Below are experts of layer 2 (counted from 0) of a mixture-of-experts language model. Rows are named router (the router's row for the expert), up (a neuron's input weights, with its number) and show model dimensions 448-511. Each number is 128 + 24 x the weight over its row's rms, rounded and kept within 0 to 255. Numbers have three digits each.
After each expert's rows: "mostly gets" lists some tokens that are sent to it at least half of the time. This comes from a sample of Wikipedia text that the model never trained on.

# expert 1
router:137173086089126157112105116165147089114130138141147114146145149109104139174127107080135109121142094183166128143128109139142108144146110153118101133144121084114159089142088162120152133150154131
up0:142120123148092153177172160122156130182148149104149118147130131158105135109144083108149093120128107136096102124103127129127112139136131135103100118090118115079135157105128112134097167107140096
up1:137134132139139110136135124165120119137155162182097139144117143097159147112137117160095113113133157113143132100137149117146145081164101152120099131131096111178107151216110148109148121123121153
up2:112140130136139095120152157118124157137126151136123156115106152136154102125143105134104159103163129108185127118121089152118146157111118137119135113134135180076143120155128134109111111099135133
up3:123133111148126138107146099148087144106096101137114137134129133136133150131150135129138138157135098122142109100163135116107167118161158131093144116171120086116146155160136122161139156108102135
up4:106142126121144135137106120130116151099116104103117141124117151094155110127133112114094101114123114073122143139130116146115088093123123101108138130121132112084116080145127164098159139106094106
up5:131156136177116129142137127142148099105139098153084129143125132162124146143138136125133141107144120130145155127140154112150142132126095118095117152133129118156163093138151146152116129119124096
up6:110133140114117134127137131144141092140117149118187123097123121117121167136151139142091157135119130136109153158119128134116146116109084121134096094113126126143143134138136154127138087134149151
up7:109132143188158106131128105154182135127110129114140105122126095135130108108104164144115132126114107109152084098159095175178134114152154128122118145138103154090151140109144162185157115139084120
mostly gets: "d", "y", "ed", "s", "er", "n"

# expert 18
router:142150112124089107131137122144089088146169088148113162126101123090099112200176117157146149139101091131104134096135147108075129143153104152154070097185147137138148121153100177133127125190143121
up0:134100102111111131151153096128123124100158096130135148080133166066122146095164135144160138143140101104147169096164122086103161142145151091111072142095073123156173042106143104119134110150172129
up1:147157102141092112151108135155131129101142132132131108124093152186137163112108105106142123145130122117104143090123131089105123171117182157124126171141113131109125146107094144130096110165126167
up2:148121084151136139110143134096107123169144159120113087108107137158127130135115155137116083121175143075129122170118106132129134095123130139127178133135134100105065069095140133090115113119143179
up3:117142143122077142136154147098144162154142135133174139137091157130130153122135102109124130093165144166141111148096155101177111157145143121132123092134162109165158143097130177125137113144109139
up4:143150123122128137185161128137141141137106118142134141134126101126119155155164120111157103113184136127124137168126078092100134150151190144134124138132149130144180093118100115122118092144123058
up5:098134142139127134114111134105165110161119158156129130149130153115135106139144144124129113106120140075104204104123094131116075113136140102149081112114102121110115127157121135108117118109108117
up6:139086111147130150150113141142083171102146105137092120128141146118118095136088104124125116101117105180105130146108119082150108137134113162106118120089111137107142099071131117103120110137140121
up7:122146140104086164107124107142100158136171122151156095118118149154130126100183136121128132132142146119121115109124157125086136127115142174139117129071167114141174086118142127141119149151136092
mostly gets: ",", " and", "a", " as", " was", " or"

# expert 6
router:155110132120136108146133152147119134147125142149134170066145111124139126124150159156152136148141117112161111126099127114111130151138120115153066106142101143146123094144107134137122182118110106
up0:126128194131130143152098183179104145123103180105190124132106149157145118178123113130154103117165118104148107116130118170136121107157149140152136138131116105181144127089138111086144156124105086
up1:133149106158159149151150102121110071071132136147125149115112145133167149140166095096151126152148111138087079129102152111122106134156118106135144166133142157133154119132140153132116136159118087
up2:127168097120148123121116109134107152120091155159149118126157134111128109132105149121150108147178135114116084208135110145142097155123062142140125084110123101086110133170143146122146157131144200
up3:125128138112090113174124162149144137108118115119096104113098132135107128109114126108188151126130106122154117106137105111086161163148143132137107127138095185148127123152125111155122155141158151
up4:190133123142107123110137106159103155122136131106132189108182085158150104129153151131171164105085126113160124114133138112096158152100126161098139124095154124161142142149088114105069120170090079
up5:114088113116139129109174133147096156067131138161114152082128108133120113105098114155146126143147139149081162105109110106153135149135113125111100089104082139140128131128147132135149156154137150
up6:131126133119086096086136151105109136143113122138083137097115091147176119132135115113126142086130151145150113074154145063142119111132128136122077081103139123110142028128105112125143165124140066
up7:107121124125103161122078069109140158093115134111143135160130155154160111082139154143063118095153137164142134161130152106114092135140138146144088142103138108131093115131101132092151140091095143
mostly gets: " and", " the", " is", ")", " a", " was"

# expert 25
router:124089122100139098151133097123136151104115144166118140121091101138144121086136138141147143089149113141107122135186106136095162127143134121117122129113097110069177086138106129125164113155109118
up0:118133164110100145109128095141143109134119101167108139112132143115138136115103110167100136125181121158115123153150134130155163129136136115116171106129135133165159138148106148152160124146146120
up1:122148105130130084167146172155124139093115132126114150130140100154136122187137112124151135094113097144153076118122127153131195130154136114109118127144148124145148147099139137127094109172141142
up2:088101097151120131168145134088130185142169080125152143118106126121111088146097170127112161134108122133102079107124157143151127156114124125142097136128111144100110099100124094119137129136156152
up3:091144102113094143126100141161144123113087140132157098156146144123126109151145132122086142152154115154160133144138121112142109099144146095107098129080162136155131119122121144126129163114094146
up4:142086151139090077103173148124121086139147139150151154135131145110139188138127144143139139128143112154104122156126115160146102087147125111093145134125104103129143135117154110156104151150115152
up5:132158112129120176111125154158139130150141138133094117144149132138125116143126081114119122099123090125151105140129107155155170161117111135108128128143137170163129137140129134142118102124104153
up6:145136146128138120140088143152132161104146144129122135137167129130114109127127105105086144136144147147133140146127138101107153174147141116100102126155113112112098109132098147109140123147119121
up7:105125120096108143113120101153095171122133152147157145103131113119196192124123126098144133110173156113135141151133103099148148127111055140142116136160112135141094153118096117151129166143141123
mostly gets: " May", " January", " October", " August", " June", " December"

# expert 30
router:120119130134141141133120141118153086130115163141189128160150148137133152147125112144150107129180100138133131123098112185108132147131121158055122104128155110083137136138082143098127114108141093
up0:141103133129160110178134120124143131114146109137117143163065121172156181140135104115101150121166152132116092138129140124148153126120137154115111144132158126102097098153126142116112134116150103
up1:091140132134124119126145114152101106193105106102149111118107105087132112095098141119133159155136083153135154135097123117143134102164129158108132102168154099138074126138166104117109132099118129
up2:102132117133139124153176127145134119090170157117138123129125170102134098141113109140087137117127094129071150148099113152119121141128124136132155110123131098105106154159181125139124128101132090
up3:146061124151151135164179123118164087174125136109082134138135140132111110114158119127166137111155157142134127130085125114110107178118142103098154130071161146130173149136148112121148087136143131
up4:114138116123128128118182136147121095148148167088103101173133125134146156133128142156106163141120123131157125096141126137155163157100152140190138138128107114127121120141143134101143129109110176
up5:085174116152148100114139132127127107187082160122120144122133159072140164077126113137127151114144105155122138140128158101143127135143102104147169124128177113120113160117125115124105158092135111
up6:119165140125145131178128109140140161088131110108124125124150141149118141161124133132116106107168138123118138123113149130101137152130119145113152111118151104146138120114154125088183134108110118
up7:140080144149143093120109132103123121114110150144086128146115145109157071154129153128140153190093118133127139131139139152105119109130101154109122123090131119151133107066151171158148129154077104
mostly gets: "ence", "der", "tt", "rd", "ts", "ol"

# expert 14
router:130113160091098099128128105142095121124109126174108123130127091115184117139167145089142161119131065099125106070130124128135141113156112137115101142180133083119129119136091121106104155131147131
up0:150112145136152107133093143098134096165139106149192102120131150143163094161157142147030182145127119109120169101129125136145104084133098093150142077104096116119115122156138127169143122136105150
up1:139148132129161101129112134118123109132139123104120135103085103144134135153103127100107151148140133113108128118117145140092124145149085104097134118109118162113158139116139075160200121129140140
up2:125122171139100120137149111112143118132097153164087115159108135126159167119125188162121153119100129121137090091192103130097140106177102131128151147122135091130130091107132128139134130179069131
up3:136147119114120113141159126095078078133148121146120101090152109155107124116137152133136088088115097147110167123156149114157158097111139156113111126147158132121141126126154115131132150141117100
up4:146131179137156142116140131113108127130134127128124118094127129126178144102136141133083150159134114100131105118125156117175133150191111110137114143134155125146140128088112122153111129118149141
up5:157147135107140148122138179147133106168129127180168145121111135117160133116155136109102111121124151123098136098200089129111139095155095127115122120149102123105084141119116138126104140120126126
up6:088086107105125132114142126113122125136109080128131123143122131086153128123113107114165122133183110133134101070131160150153089118153152138100069141112126109131147094148118099135136135143130109
up7:120116130123094131137088131103089113082154122136140117136146105138146096134128157149130153114135133139111114110149142088143161104128114127107167077112098147136138124157125127112119163121163145
mostly gets: " Chicago", " York", " California", " Miami", " town", " Cincinnati"

# expert 22
router:127126122125095147123108159138184108132119110143116143122160087150160107105122133126110126067140081131113155111116178151146169151144103150121069104134092158168102118148130187102122139116142115
up0:116136143133119139199125180153143129109110114133094144167107140140112106133145107141155176133117134133081128108138138160102181135188127177114135150127130113136148143089123084137160149135108141
up1:124102140117127125128130119120127090108159120145117120127150105109120129112172160118117112131105092123160135115121137178121147121125122163115053083127136089150140111130121109116141087135137139
up2:089166121148125158137125131142092134111134164190149152119076132152107139160112128123089165137117105132093137140144133151153107141162060174115148094111099118116122171126121129128136157145101151
up3:101144139130141105163113113142114143131150152137136130179191137146087170118139119132150141098178133162151118119151112127105167134141124140135092109113138128113142110151103134103138100137133126
up4:112135174125114076117091139120129125152139126148130137144111131155165137145135096126128145114177112155135134141126101146154127161143125123149095116116125136093133112131130173111106118154136073
up5:070135111128127107141148159153142109135082134115160102107120132127169075128158165140070126117166116091157099132138148132130175171130132120129125121120125176132094140152173137117120147100109124
up6:107160137134118116120120134151167119145085187144161100151134195123161101096121186133130116096149117110120154099155173160149127064136103121160110162154109159101109143139117139075165135158183141
up7:149129106132096152141098109164134114152141074142135163085143127113127111139138101114104171109102132151163133147107143129157146177156102142116134097069178157149114166149175194101122158123085148
mostly gets: "|", "final", "On", " US", " Preced", " Born"

# expert 26
router:128099118078136111149146146186101113121147104162128129080135127129164108120132160150096161114124102130124128156146123131139131127173102163181131156116095098175135091111117166090137159117144136
up0:125101125139116166145097156108144141137146143208167081116110187137135122138108149093141104092119164147132106105155148134126166139085119168132159154150136131124136113067116114132109150128112130
up1:123115141161121126113096094148120098202087098124169108116137138115097135147108128090131116131125107154126164132133148105106122145116131137141127119166150121121154122114107160127130149125153172
up2:152114112094123117120133127121127189127127170098128133151114153150114161111074116123139181110126123106175102154113128136128097147167133160176117062124149115126141162153137126131142118096169140
up3:077110133099115114152121112138146119132142117129165132124149128118155143158151100151154136123145085126163154148066112143162121120090121111113107116121099121111157129124133124133138156149122148
up4:086139136117103152122096108150136127134081107151117125143139122139115146198125128131099134138144129101107138090128138106117120167142156121134086151154075176133150133107134125149153102082112144
up5:094143127098091156137146117121140125096097162114077144158141130116082139112139124123153146150164136102125127147147132074065142132106139112183119138136117115112156161138158104082101139123157143
up6:128152104129105107117110173127133103097101130127102172115153114154130112162122128148110148117147130118146111139146150153138147145173116161093130120135112134176114111121125145139104127136153117
up7:120100130103117111170151134130154091180129125136125163116132123148149133116131164126124132153138133110121132130061122093120140111130105093115135158131095134148133103109102130088135150139116147
mostly gets: " A", " B", " S", " at", " P", " In"

# expert 8
router:159131161122128106142103099145127105142147121160148135091160151153126124112129109101154115090132094110119091075134166129116162148145096119117118087134086149150129076124122104089141142142119128
up0:138085140140114144099113136161097139155117116203092101136135098124113117101176099115149135101108095136121198179115124142127110116151127138123107101127092098091144120154116130132140152125131110
up1:105151107124129115125171128177076106109138157177131131141110142146108121151159112135142112090115046117109133129160102168090129120114115121148126160132143116080131171128109106132148119107151115
up2:098138138126064093152066151117146103152127158132129129164138129125144101163120119096110119137135118157116109113136148110124114148160120121128104155157160153150143121145157139175106098145080125
up3:148109134118138114113171087108096110125136105137188102127121129104159116118139159108105098127143079124152138145078142132151152116150136165133122116107118155112105138144104140095145148126128113
up4:171146111131118181134164142144140143157143159162161098136095101129132141190136111138149094159132103164146117085157137109144117127157139110132115143118186149115115169159162139123138181102094123
up5:118098130127167156149157135121131083126104159128104123122136128128177155152139136117123121121114131137134130143069165105142126130162108128133163156141097088141152194134146114108155120109102162
up6:124112165104149106147163149094124099093141119171127157141120129140104191154113118117110131089152154156105125103131150129122108117153117130126135148128086156094150176138143110106126115158093140
up7:114161111134130103119109177104138101140126149164112155132138114125108140099158117102160145111146100120136122091145172114102121118116113148128115127129075160127131128109145123106177144094124138
mostly gets: "2", " Candidate", "1", " least", " Representatives", " District"

# expert 9
router:115148118163077122180130142123129121142119139144116127131119115148131146190111143140156126052108083099095104117163152094107110139145096130066110120183106147164122122175118133087117151143129122
up0:155098110142118108106153123132078142130103120098098133093127119143126144169148107105116162143141123123123139140183159116108147124114149143136150110119115058133191113162127134142136111155162094
up1:127143158148109118100152159104107107151085105157152096139105145101113113149143195148162148130164161107132115084120108121118107143149134143128119143126126082135125100139148102145135115152150150
up2:174135117090131103134156132152123162139111116169130155125130109129126155118129116135168131149119113141141134081105127153085132148128112093140105142151135116129180159097134118153110082112121137
up3:062100128165090102104106142142122115117135090155143126102087108142092099146136126144152119146166113134110163145100089126119128111137186132089116119139089106145170151136097151138128151138137139
up4:122120165141088127147152114147120129082154137111179077145140101141101082154143136134125125129134087148119089099171119135122118179126126113132119151168124101131168145084110164119103173101171121
up5:114152133173138130174126106152159105152137133114141106102182122099166142123108160131116080109101155132108119175120160108092095107123122093141123093146132116106118127112102136105153080146135131
up6:109139144148127127117123088138121140149146104126130116147141138141127146138101122125168158145168144112078071142145116143128143123128125161143108135138117122126141112139105147140093116152141159
up7:173102144141136140119164129161135120133100119111121139078098149085154131148138134105043083101100135128100134153149154139145147144149154113145107134118118097142164117164152108156159139152149112
mostly gets: " \"", "In", "I", "C", "T", "W"

# expert 24
router:130138112121106126105090134139155148106114096209125153103101124117145096130162113106153132123167107087151114119108116123114125136180161156097094119118140106072146114156082125140105145113135096
up0:141123129126123087108134150121140134116101151144095084084138078109173148121151123133114145130137125113127122140137187153130102148143146124088142143124169109112092112119112119093136113150154101
up1:150088103151086143126146126154120098114159141116153103137131132139132187160149177136124119091137141146124151103179144141110148065164092125124062133142132105158110123097130185080123108095139123
up2:179142122148120128123160131170130099099141137147137111147088108164143130131188096120136093111123139126129111090140116124120133119175125129126089136140116121132138124143128161107139120077092134
up3:127121140128124155116135136121124122175069111103140133114151160108119146102135135094113103124152087124126127113129128132172078129176138138092117154106127145119097135128108113145147153120132161
up4:122113131107111110139166157169119150134127098120168143153135157147146146113126133135124120125122112122137146097163119175134115079141142181165090140124160104134132113166149151154105146106134128
up5:090110139135106147136116099083072117129118138130123126127149134146145112112103143131168168128122113100158085095086105133106154115172096173127123158155094165129124110169124106107084151144101118
up6:128184161175096086101133130133133083149132151175121143107082125122149105111115112156147079106118122119138131135128186110143195096107102113116120152137134174138170146103124073148186096152142120
up7:117129116154130119150145170101107093188135101119187108125140129106166154134121088132109128147110157127140065133149138122134138091108133157103134136145164087147130086102144139134127098149155117
mostly gets: " W", " Ru", " km", " War", " match", " kg"

# expert 31
router:165107150106098109176131113112086164128146126139216122104140156105164138112140145155097121105169084150113118102162149161104161155149118174147083101119110078142122097136141158080103160131127166
up0:144128158141118114154120116135096123122117144110144129167125129124125165162131115145145136152112106146135125107131160099083108147142122108113123144113084113158106140157143144151121138106121111
up1:127115136125127107140143103131106147130117138115137110132147091105149165144133146127111121123122132131102153126106155143064111107146104153145137101141131097137153131124124115132135115097099122
up2:129136108195141127146100099084136179135107167156145122134159121168123152137153115110140113079133090121119140153170098121105129113129164145113169116102083145147142109092108149122175142154125125
up3:116134149110096112103123138144110145134170172169137155146099092120166150113128121127142126132155134138140104125141129110139160150138093161136119122147166100116108136171126131147117152087100126
up4:141139094104170090140136136120113158119071130132125135122096106128094130126139104140069140078100107092138134123174083152118122148126116130104113128109148097101131112157190101129142128134117115
up5:121110111114079132117138117114121104142109146080121141097167137132095143126176105070100167153105138093096121120190145108129154118144160145107100155111162161160100105105138091122073115109112155
up6:109115107147120150192152112118126058129112175170085156147127122107130168105131087136112117096154135110162087134128101126150130150126115100145096102107094114138143133137150109140175122130148133
up7:113098153153094159119090105102127149099145128142104166127113104114139111114101163156173122131119120137140122062148128144135167189125136136136144121129144170120160125145106200134107107117124154
mostly gets: "|", " So", " Sa", " To", " Se", " La"

# expert 2
router:168153126140102128095118183172111107115120135132144114128129122164164136133098142166103152134138074112152143138113125169130097122161116162138122096107114137130127150161161182079085164117109117
up0:116164134164150132169111151152133166157117158115123144100123125126150164125145123108139130102082101132122126140114143071132148113112133134157116121136119139142114145145163111114142118081139135
up1:107090121131107149153133125167134178099102114111120153093121120153148145146121107141085162087160139134160095121129153110128155161146141106114123136117087127170097138123120123137099103125128168
up2:148136113117099137120094127153118136096132154137130126154182130153135152103165117133147097112089133119127115135090135133075123131100106123136108128122075146124132105093127112176133155147149192
up3:154113127104183107151111141115133137161163130105148138096131105110141121128146130133145150070173138146126150149111095133142146129159120123175143125143070154106121126158123122203120151116097132
up4:139086095109063107115178126106142154116140110134095126123161167135120101096132161082106103131141083152102146163103089135144112127103130109113101138124156105159083121128098125110096107101126107
up5:119089156122110154162141132091163116113153110152105127091145096123177185134102119123075064100143103129116125104132140115151117141164116097135133132091152108150136110147142111137129171133130129
up6:117149186132101121141149134119096119117175142108116112110160131148136135124156145140139145080114127118157093140133137139092152125142179116132144072136153145127142165180125162094131110131124113
up7:137124159113112159110136112140163160169097122163121164114139152163140120130117125123128130125120128120159111155146116160150171118136119156109121117138130120091118081086120134134141118106156095
mostly gets: ":", "°", " University", "′", " Party", " State"

# expert 19
router:132133106114099133151127101108152092115114146144123146113147141086158136124149122174118132124160120092114119101125130112123143176161153122133091128140127149192099108167148106108158124105117153
up0:097108131167109127144143121141107136088159115175097103126110102158141109108160114149100077084122126105119124105120124131170132145148120135080106125158161100085149146100145113136079128138143116
up1:158133121127144147131065168164092153154099095128139139102163153136155132131125146124126119128093159134109099089123126140151123135121091147109089134107127156115155089088105185122127114135120118
up2:105111101140122127125149174154104118131147090141110100188144137149174171131111102149142147124130108123147162115130112131093092133126154100160150122118181117117137149158155090108095151123091091
up3:113123124126185125131121148143137135093134142114148154140126157121109110153119146154138123101139126097136137166123136148091120129138097111122138142147090112146095143148121181130149109099136145
up4:146108148149157150110142159121107136136140151126099130102063102139095118143140096112123140140120104114095155114171143124135098159119105139124099165123103094116120133107138119104163137091149103
up5:119147133155208084135074136166127114101108139120154148137126111153124094119110126125132098124102095114089101180151128126140137077161073122162145119126113122145114117121150130102087126076157118
up6:132086136120122149170119123143122141134159103110155142126139166122135156125086128124132126131128113136166112172084129124108124118138120122122099156129123148156125097063093153095162109129229075
up7:145099167164133132127142162125110100144078137133116143135115149159112138106137170120174127140119143129126152129125095129133133097110118141134124126140177143142130116176171134130101123110133129
mostly gets: " the", " a", " an", " its", " two", " one"

# expert 10
router:127106117117139105137100160146112152133127152131141120130155150155128126187116097091094133100131072158115109146102124109116118098140148140078093124150088127155153133171130147130133118131142101
up0:123120169160125156134123180167121146157090116160087126114140152097130111097097130120115083141129113146146147146108183110147107132151137124139096114122161131163116126145143117145116147112157101
up1:121157140141118131119122122125097124117098129153144193168154123114124145116130145131128107091102114110166140114171134181139116109131117143131098124126136148107135095111131120150118122124148128
up2:136122097178122121104115145149189173119173141144099147092137117099105123092141121131170105163155136169135129132122120122098101085143131103107092162124150087149177133121105124070095101153110104
up3:142149124156168148149166126166120130139121114131115148117137139085171144121152114122093095119153140131135133122113153125116090145097073136093122132128132116135063126135148125148160108120107115
up4:139148123124114115132131114105040155147133177140129152123153126170105069139151126142114143084123158120113115100103167098087152090160173154100130114115110175160155123172112112112154119111127200
up5:102117186121125104159129121165137126141111101143105184149140150129116112090111076174107136139108133140095178158172110155136130148148095132109133132145143137136161132123198133064092127138117118
up6:095113103128144116112142158133072125134142124126169137132092119145136086147090102132103130123152095157152138138124102088138152108162118117122161114106129113162129143087160122110133114159149115
up7:145123120124148130151080167137148149117082102140110129101166127160166129102144077115132174089110153102129124154102189112116136167132126084106120160141135128104138112144130121113192133137139127
mostly gets: "ta", "ma", "ro", "ha", "ra", "ga"

# expert 27
router:131135118137108093096143112109118126127098157158140155115084100065131155141128134102150111122149123154182164122126134116112129123119129174132129136116147085143163070128107153096111110141160150
up0:102159098152146158113146129137094142071155135131167162082137078137081140155103084119167111140130127146133139098123124151115139120125155145096096109114120124165160088162124098120162141134107141
up1:092100124079116098139110154112149103094129124098153155145134072120141121091143103119134164096143132194158146122141125137157109151124168129121133110136103143122159120138085116125132118137108117
up2:129189117105085109149125126133134154108143136169138147127137122175141109145098167185150130088156084109114088122167097176156111105148149094113126175108137090122161119161126107129132091144122160
up3:156100134144136120100124129132115136110080146132123168127109181126153093122112133105091151134110147120165137109113126104090099112162116155119107122121093139093107124095075131103135099111167131
up4:138121159098095155145108095152087060121137165181176162176130144108125145153158175125148099085155097138101131124163147092114136100122110144158126128121114090169116123151148150137118180113139108
up5:106150149122124085128122153130126090182143083138157127136091143134145150121124108122158156132131118129137145119100116149124080172122097130127049084144124128143149066098133128133142147146152077
up6:133096177137138113162107114152086126149128120132163134115099131106122113114155114098139110116118114107078135109156157112152091113156116153149129113111113101105170117149111120124090151056124170
up7:119147143134096136120132125150121180107157138124146141097143118128093126114106161169144105107165124145151132173132142116108099099135171141146143087143112152126153114089161133143110113131114103
mostly gets: "or", "ion", "our", "ions", " time", " year"

# expert 29
router:140129102129176106150107138122119138097144150141113116149157148187141118115142137088118142132146133128118115110170157140092093102146142137108105123127122121120130087130101170095115133129137090
up0:167097124182119120117155132184111129167089133138132125105131105150124112083107123125173122106144115062173053091141158113175129100150124162124097133084076149144110129123102123125159166130131128
up1:159098140166096129110122114093116135153113141118112118153142143115134114127155142120129155171147159086147137127110128132150148161142101123102118122128162084142117127123132114112124167132150124
up2:137128111134135092172110068130115100107112101115091136095138146129112108079114161148147122127127114112092109122147132157203080105123151144105100135111121144129144116153135128077102090171143073
up3:160155114135130099158141119113152148162116098086124118156147134164114147124150161149136150094118135135160100157111134084131136183129125133154094150148129138119160150128123143107129145139114107
up4:114125131149137143101104125168119146102156115151092105166131062153123112142163121138123118141118142119121114099141147146143179137129153092135144136058129143106112142142084115090107126093162151
up5:135114158117113115140139136145111129105121122152135145133108134135115157144115110097146115071145103143177124142109125127159136141124161115071174136125118121101152114172107133095124137145105059
up6:144150117109110119179150100126138114097099168148137154128095118102129132165114097137126144147148100118187138146167161096127101148125124122097099124147155119133174117149136122147104157154101101
up7:121139124137117134120142105114111131116138111122099171090164091153111179117089120129144183131162137124134062132170194103141186115128120116153110105127097116173134085113180120084137139093146144
mostly gets: "I", "ho", " Ho", " mi", "H", " O"

# expert 7
router:159132153136110141135138115168109135162092114142139153112137107099170152118103139113152129087144099134154127156130152179132162150165126144133130107135091124150141110120121127102133151112119101
up0:126122142134096133125131139128115131113091166163119127126163154116136154168129100106187161122174129109105149095132139155111161132097156123129120151112122106128151135131117175097122104100147132
up1:125118173100115087136163151127106125154126116160092143121142081133136139133136112103151125164163112104142125137094150132116156117112116128086104144136102092115145146099117130131145126134159132
up2:159207191137114108152136138157113101153151096139163151132067154103099093091121097098144094104137077120128121144138181147140115108119112096087148127136140114116119123184137131080140104098140129
up3:151067125145172106096083128126133165124129098115139124152130149148137137071153141121096143157131086096149089126154129104119141125109150101124137145104135106118146132161104102070132058144158155
up4:143125109135133138139145157143100122147137153144139109125139163139155150120125156112133112129139100090153118092113121150098061134134153155126131116106162135139098143131119112137075135114132168
up5:185138137163092144143127135129099107107144125116121103084114139123137141084145166131125153132132143144109106156133171145147149078131158115092096163139112134114106127128137126077129126146131092
up6:160092127131138120123129144127123144110175119149167141100152174113088116134123142133155113099132114130133151121159173140137092125127099119137112139057142108143125090116111164092106117137119134
up7:094161094139100134158149156152164115087103144117140151075131153132149102133152114147124111112154167138138113146093172091118107144145121158104105133133145128135130088140142129147074132112110149
mostly gets: " for", " over", "tic", " made", "tion", " used"

# expert 11
router:107140135163147146119140140142125123124155121145140142145124144164189098143103126122161104110162052111115100129165116140102079111157138136112098116124091142095117137143109148128148158137106101
up0:114123107121179136154147088113138142145130105160098118149123096152150133142127100140111156100113164130126091131155169154152128095119113126151110164130141133123111081142123136134149155109145157
up1:133111095090107112152148166129146117129203151132115121149102169157120129120104105135123090098123096142108108154121119113120153107111154131133135119125111163147178146125064120128131120140162111
up2:148155134142116076145104157151083105160170113105127163140145132135136116129112130157165172070141114154118124140100122118122113122160099146137126126142117161169179126180069148136117114186126079
up3:134148102146166120125175099136100107146140109150153112125133124136124140118087100103156110125175112119127076116097153111105181118153132125156113143111106134117153126131093106152156119139151155
up4:178131139124104114139141170142145123140135163151093116136119129146131101131133102126127124123107083121125151174145118168103150152121184109134162134148095108118136150131120201097096094097117129
up5:114150136097141101137097138157121092139133137111109105117133111100124154096120121134156100127122108123144106114102154104153118083146164147122092097157141132154119113128167116115077145111118130
up6:106115146099138151122087116090128133157105048136136122113120170105190117089094111114073143145097141111134133125144172098089100098089117115132155144112098171127142160145120129116164144130132121
up7:108168122099144139122133148104119137138129120165157110128104133123133168124139121124156115128148144162058163176145126169165115134138145121125176135112168116109104112086120154121137148120092136
mostly gets: "zhou", "9", "ñ", " classification", "ี", "mar"

# expert 5
router:132069121189110140159130129130126148151101150140137170117105148130159139152148138113101121108159096101123093117176115109122192147128127126096093101151103148167092141123147107127123150122139146
up0:119125136141127099153141170086105118143091161136121125120129127155171157104117123185074196134195131144170124128110145138124142126113112160099129097138128166145152106150152111178143096132182125
up1:124144099093130113134134143128169172138134123131143159137143121149099176080132112127130106109110091166170135090124144112124111135155108137160104146128141140121089119150152141110121171108101108
up2:099138125139109114158110119136087199145124156173141095122131147137093085145111104127165128116151145080110110126124126138127122124134135165160128106141142137117162152151112135114112158131135133
up3:097130163104113121181166136078122143112136141096120150111130136138103126114141136114119132113127155091140124154164112119127082161123155147093092123102184127119137138145106108117165138144130133
up4:104108119102193161158125119144150159123145135178137147116139141145112152093122111155104118092160114124140113127194133147123114136106147113096124106088136111140147074134127152191150125088136131
up5:127093107160126109114075105119106111143153093125114154110162125126123124120126126098112119152150127160146091096146163134111138142125125160147105114153158129166148110131131100160137139119119143
up6:100103136133144119121116159092110123075111155150123112116149091169125137177136140187138134152158114136089106082118142120121099139109117192141149120149139138094137123143128165117111150112107187
up7:118140088116149112113147175127120101106137115127134082137102168129122140152147136112119101115174124155123116144132128125127126130183136082096110149091124162149149102136105089132165133150108129
mostly gets: " This", " local", " high", " such", " well", " small"

# expert 23
router:151113141177162170135150127131134147128096119156113133118135130133120142152124100134123086112147122121095132087121160080110161133155093124062088097086121128107168141147132141126112112146138130
up0:115075108151127154081106154177101098157137170155157140121113144122111136069127097141144124144134079131173114156195133097082112148146118131124137119124137136160145127170137126105119080141111123
up1:094141140148125103125129096134120116151127153118115130125160135155097158114148145166086119129192139118139126174137123114077110104124128167158171147137131126131166116171130139120178132115171094
up2:140120141117105154149117174112091127144100144123107143161122150117100106118107145130099119090141146131148143168105135142104140199133126122205142126107110128120095166152151111152144135130114128
up3:109124087124139137092198104103121121206118126132134143144092122094127131162126106113158143136132128099076121111080149121158122153127102132125138150131120145127174112140121118101160130095117088
up4:126140110102119107076136128086116169165157124137140153146100129177130133119103152109159155130120105136137154118125135155140079124154113121100102108099144101143150123114121100111126150117138104
up5:095111135135151148111119120134151131102116137133142148112085126153125128148137133117112166123128088128150120096134145131102084124157108106116086106138162156128135114134158144091098093123163119
up6:102176145153124158148116117149113106146126128122134089110100145144117165085143154136137135158163119140110173157101146099164123078136094170112095162143108132121101149163194132093134095107173133
up7:114118138117146101143120121140101140151133141106176136144107152139147160092169122146150098127186147125092124148129112138142129070126155152126144128149082124157150104139112121098107110120139145
mostly gets: " has", " had", " have", " They", " hold", "mp"